Weights of a small mixture-of-experts language model, trained from scratch on English Wikipedia.
Size: 11 layers, width 320, vocabulary 14747.
Below are experts of layer 2 (counted from 0) of a mixture-of-experts language model. Rows are named router (the router's row for the expert), gate (a neuron's input weights, with its number), up (a neuron's input weights, with its number) and show model dimensions 80-159. Each number is 128 + 32 x the weight over its row's rms, rounded and kept within 0 to 255. Numbers have three digits each.
Before each expert's rows: a language model's description of what the expert responds to; "gets" lists some tokens that make up at least twice as much of what it gets as of all text. This comes from a sample of Wikipedia text that the model never trained on. Tokens count by the router's weight.

# expert 63
It responds to: Single capitals or first letters opening a word or name, such as B, T, M, as in M-igrated, D-iatomic, initials.
gets: " B", " S", " T", " D", " L", " H"
router:135111140062122143101131107117077091152142140095097112150062104119104069153111135145158132142144028160124188100105099110104114134075098138115156142177086166104118150104139106164153074126159097123116182132121104187111098138154152137112105126
gate0:186107108176158141125180160143156091113153098113112133164144160147095197087131079117123080116132147086118132135089100154113110110115113150155153175158125124109098156123153141160127090091136107136100147121109084147107107096107138175156138089
up0:130087117107122090111136097080130221084135125140095133092140120063057100080163150092164123102149145166142148102186114117085131081170096087114142159124139164143155084153124137097151190151139124071236145153088138144112196148140142104142136140
gate1:118094186085130135091108099115127192111156117145146124143130109180129132128126124153177103089109149168173109123106146196046123080150154097140173118127097127116104137105133141115138132165106125120142144155066201127154150117134109176146155118
up1:124127128116105132124137109079087096165143183070152083183086151133125138137093134158130084107186061189169164085145149144059137120095078120166073135102095125114117092164073185116105135182161115138156129132115137181112163132151114159088120063
gate2:126181077102128114088196133178142064125149164066075164109169156120155165133165094124130139094157094077137160098119172117161119121119158110140099136119089058135159092145150083038153117114172111144089108129120075119133086130164154093174100108
up2:134065207135138158130070118074144210077122125171144100156101140072122106096074221132118123113133175124155085132138098111097088116154135116149163141145136169106154135127107146155117135114101136122196138176132166126137134117112134150081130150
gate3:115122154151114119172091120000172154129142198079098101144143125079073158147156175111113092151139101169116140143140117140143150148070124091123130075147172124108119115110133145117150147189174126087158155112100080104162110102157133182122116105
up3:105115133085088162148087096109168180119193105158163135069180171124088119091126131084175084147145190126123103163056107103066161153143111107139137119105094143111111164108145131128124111076103078175158140174030169118145118160118110106105165177
gate4:119112104059109228112096054130123138090108143121142123130140159142106115094134146173166184191120143121057122180089122119088111051134105131080165183121123147136152126122147080132151127145129114135170150120104103146132095124163132152094167180
up4:183123105199144141139129185135107087121153138153085121085145112134073155111129080138163120145123103108163108115127046114139173117085116115120090136145120089115129160134152106136090161049105118123087078118123153137086096098114128112101138177
gate5:120072140081118131073076125100165215102137109172166118117165096174088145113108099133145118100075151116122061153127096163129101144166162096088187093114153146132118127126137147155129136092102137120153103146107154062165163126109132156175150155
up5:105074146065109120089125128154083213179136164082179110148096088155123094084081140137102084084132144171145101087116120147131121133108146083141111152141120142112154118065081137092142134086134064104150170147160113202093094135126168154142121081
gate6:166102230111097139100111117052184170083054153128131145161134143161148191158111170064190113172160114136100124137091138140092113046188135120135166124147124132112120117122143141113105127218138121104139131132097111092151144107176137178110149151
up6:124132091138092129156125083101138113091073164098130100134153076110157084112123183166119151102116130096071119129141066042110163111057167136053104148122201105123099091132152119135178151109088148129146095120144166146074143109161103090112137165
gate7:133084089085109148094082104014173117131071154119118092147105125122189114159121172126104149146121087126126114107047125115112147142071157126078130092104120122106090141138118140123115164099171093142179184155140139110124117117136153147125160152
up7:094108111110062105065124134087133101135091160110111102154095158099109138129118164135139136108135152116158097100000147109146162198087107104133104087102165122157118096102104102099119193061114096150131152160126167089131106102097134152152164157
gate8:106175127143162149144106125061118094103118125115121159184114161135131188171133155056159157082084127110126147170080130157160133096135136157140123096090150134158112120104097117140112167131118150145121060162127142098170167121117110205134133110
up8:104139147126138140082036131057124091166104141128173104159120134158118116099113114111088086091146096149080092160109159138108146168085140142070152107118079173087166114104087146106149131174108141151093111175109163121170140183167132151182111111
gate9:117138111123146135130161098158167106127159103130131156164139168149204118110128114128184132112146181138079130174077143108115140071124146147138190138091104134113115121121125119154135141140090151097097078149080187091178115200149180118157193145
up9:111135190065131131114116117191175128114112115072139107164136085106203087095122094126114160118179168149119116159146148108089182151153158134149179194123113160118066142144095116117125116161083149087072179148122181112182112185136164156120148167
gate10:083091173093128111110035109131178212130129151148146125143136110122135137104072141188180142075101059165138122112104131193093143140143182121135154099125082147124115144069110138145124112137083100125175159109103179133185126131167102133113170090
up10:203156077141156111153184104129106018141116108118102130123130181105119161122151102078098143164120195112091121103120130102137113065105100139152089113093151114121148164181184149098170167182216150125103093131139065110081103132114152101153116142
gate11:134150090111125171069149111150099124137079119134173180134138109144128138215188088106121171151107128138156107179046159183137095140133105154163195109087121152093127154161150132138128154159171136210051138187169109102117168075086129133143140112
up11:173059175075090125139136129168114188130078101140150113060118134082124143144139139031112111126137140148150117099054167126110160155136078132137156146084099164098129105148096125156174099086116128130109176196145110141169086121106162128125155114
gate12:069144151119084130137078041094167122154135118164052104087125145121102128105150159209096165168138137159098187126191127109096102090187108064110130124143113106118100114184117129147095116156131129096245094098077125128136148090161107090131134115
up12:207101087080154092154130117142103170118119109152155161157120116142148110112138170085108101139136195104147171126123122190072098121099095140206076078082129092148144134072150110078158159175115101095081163242119167117160086114171082179143138146
gate13:128124123089110179160113121103190139129134112098106105119091140154133094097124138177139108210148075197076107111193105132116143082154125113017111134138095099108136134224138141122139094171182136070193140115135092118143131076157110178158151106
up13:091126163097113153105082102147131159136173080102144149101153144139071089137121088133126080235143141180068103144178093133117099121143098191090181100131137081112192100190153159073146088156142136101100101120095163116194135128117138153123130138
gate14:113157107143173127115092080115154201084105085091108090132121170120154065122092160123163087105152109168128082099129095142087122115153130150096179069116085126130091137138102091140120078130057086122190133142106131141201113122130086131123138125
up14:098174137147127108123138085088168146145115146094122096109077137117100070110099185111149070082130071143138115116157110175123076124168102172082152095127109138129108093139103107156120083149076087135209152137111136149179164100136089114100095124
gate15:081061171130130145119121078113151152099135141137162137150126119113134070116124114181132134148112138155121167164163124102098100126109147159096154053143090147133138128142162136168113122181089153150209142153124131089139116106082141109168157120
up15:126159109167134132114164134213131121064137065132107158151139150110128145112098132085107136048161153096134145110097150124099119142159127123132172167104118133107118094092124105168121147067196132193109071140151142126111126139106140079117129156
gate16:104129152157169113105149109054135170104123131125141097082133152104151092076106095134156123126085152088140094162122135136144127157147083130053148097138189135164073115127127168169116111087175140114147117149079166103176107120122135173129161159
up16:151154117132090155122162137084110122133132117180122108126156180097140096124158175131080138146103166086149228116131098127097134131117097111151108110136155131135141137176131119083152191141121144149139097134146115134102139118108131103166098169
gate17:100136132077113073073130103151135119101084136129168175201098110131154113134135164097175147061115105142155115181075170189159128187172159136186130131129152124184100074114128132113098150096149148096124161155136104105159166229153148120127123170
up17:156131105182172142201137130108126165117214089133130091090186138170094150110137053149116079157131153124153128086206119104115144098145112099054147116144092124120127178139176148197187138154101111168154108075089155125132110069099106094101128110
gate18:118116113152133128083169129093207166114082162095109129093104130120105153140105172126122098136089069130135129132183107095146149104140121071125139071153140209143094128167134148182118098100136222086179172125133078123118145114148116140091080131
up18:138177118155097202176141112225103063096156139128114193136138160120129157134157121106106148142165232088089120124087132114191128134121152159134087172114109139093179167199142102120134073130065119209126058134155237100164143165123119059145119168
gate19:136119119162113140107068086052170131112067129154062090189131186144135159111144146144092088074090139122074156099141188147074117075168140142112166038124177082103130125120122129083126178123144150133136152110129108098115135050132131167171120092
up19:171082113124087129130082124115153163136079176133108124175124142169137152083119135150123132103207104147091191090174194140125186119108160143140086050116217093069143104109117126105157132117170098125176129105151112136120123050117152151141097088
gate20:102162110135122154174163150154149094108170090150096135116169094109130084120102151145170178161108123087105143117142112153159117118163131133050151127122043114134123143213171103175108131066124128125232121144119143151121133135142076030118200135
up20:072111126087136190138201131166111128140164139101109133138110100118170064108102154163133106159150180135132130045128109115108116166123190150110138181136069168157183129152123128172135144050192132137233154167192146161086163161169154057146119129
gate21:103170119166185154130141098123120102095125059151117158073188161179059128185168068180183152145072077104172121134133121162145132124124128135063143124147163140136096143175166097136070161132087158160101089095097142076186154103136127097143151175
up21:144132114185120114117162190119118123119094129116148145112109116125130168082140133054120152084173159126088115138139070114160121139114100105202087097108191157135123096145160147145151130117139160059165116128102092094094175117101139210090119122
gate22:131121134043145121137106155120186114113112109121124142112126146137159152118133164140175129135113121178110118180164174133110135135132123116096159117118135164130126145133089115145116090207106197051181129123140130091147099104192160122186155110
up22:103095180095061140116126131133173161200078111142176127168102073140160150098136125113148094109121098194112134170148174083132127137099156105153139121142107203111119111134135155101147083171167095085082174102151117169104126120123164179118072109
gate23:179140098202135152121143176123091112099134123098102142131131140090139126152169080092123131144144094182082179106108071024119156141079026154124109100084141131126131149192135103115116100138180132121103130098122035137130082130149091147131119146
up23:137172087115143115152128111151163143086131132148098135125137145163079146127135082143181156151100154062141106138108129187125093090163177139101152103117148091146095157142136124168097128142105176137145086097063193074170181124108097104116136178
gate24:143188112100123115159131110153148093137103118133107130092136153123107131136150112098128164110193088127130139116185149167166097181130146118108129171135106095109122164144072115138070118106132077139228095123146204123169105139187118077124093134
up24:174072131107104158160158147157143084157164098108152160117110140151138120085192164126128115212175084083088162124095108099096119139108164138120166202109080132083115126175173098122123107096149126145159117153116133154118138106089139159130154139
gate25:103125101125110185167101136074117143081104152130109154137141149131108136074109136095116083092080139100116132099144168112139114154093104104078155128133146112145161139112133167118124108078098154160108092167097181090204120090064114159115114129
up25:073104149125131108144114117061114230110133174109128133189123094161166179106078178127110122063118092103118139128130209158184150176150200133113164119132155107092098170088144145152119095111074151156182176138133129116145115131123182215101140080
gate26:161130122097136124040141088171121059091099121141178164152081097158152171186144128117123168137108138058165102165034165117165146142096134101162150139102114120104155156129160112105138171185084139161062126157103117135139134177134146140088114146
up26:085152103125180093152134170132085125109124148088066118139085099120097151120177109167179167080113169126107137116182126130128112056133128165073157095099156092139115070129108169127112168199137120131110168095145127118098144083114114072155143113
gate27:107118103049100122130103132120166161134093130132128146150087122105143144174104182120137109111078133104093070192116139145138110125140203107140128145120223118123110118081085104125160132123088182113168110108157150080125184117116138150122116200
up27:102204151161121132182145118118167133126153162141142155124145172108115136201142107132134154151112150106101109158155126158165156111145106160093100135121137144111120121188153112139140049120130195168151113064092181125160130101120065136120124156
gate28:092104160081143099128085103146115227129105107174175153147135118147152129115107148151128119094085144129170086167134162222118129135145187123126179142131128155133100111079130133104160151131071097144141118153116175107207149107132134111167153113
up28:145112158108112148105110128154210149120180086188059159158189131149099161115139069105119136139124161130077099153100072119127125114158143151122185096089126090125148174156174119175132092116115192113103144137092132056103108132096136141104147158
gate29:162145138071100106184101128130142161111071117127163110139100132145113140169110152110148133075132120155138134147179147135120090072172104154104170092108147181109148099113088152180163146107118087140146136115115097110171163090147152160132166141
up29:136114156083090152128079110098111109142128096151183187111178127207125170146154117196070085143132116192090127174175183097117120133141141088155086126134138106104116165131151150102167127160094178081119120148119156101112102064114116134163161099
gate30:161125142130156163114057112030149156116112157092107124168113102134060159144162141147127129132144094172119156139132175193143135079187114104101152104155170140090080118126146166133113136192142175066181185125102089109103142128111109200140117137
up30:060162101114151095103165093202149141084104086135097117123141128111190129129099136145143157111066152085144138091118128124148089135110163137162132111085122110177126156157131085106131134051150131163145079125150143121142123136152106079130155137
gate31:131138183105187096104169162144115205087108123091117138148141133122121120129165116084138130129035190135163139196137195151157126101149149156147127118114196097142095098079140122131175113144054138119087130097100118087223103096118161128162157147
up31:088082111110117154099116096106176163141130104140127101120112137109077148135085097072117127090184121113117068079084118180143107169132170087140119154087123156132148152182079098103093078080144108085167143122169185147092210127106112135123171115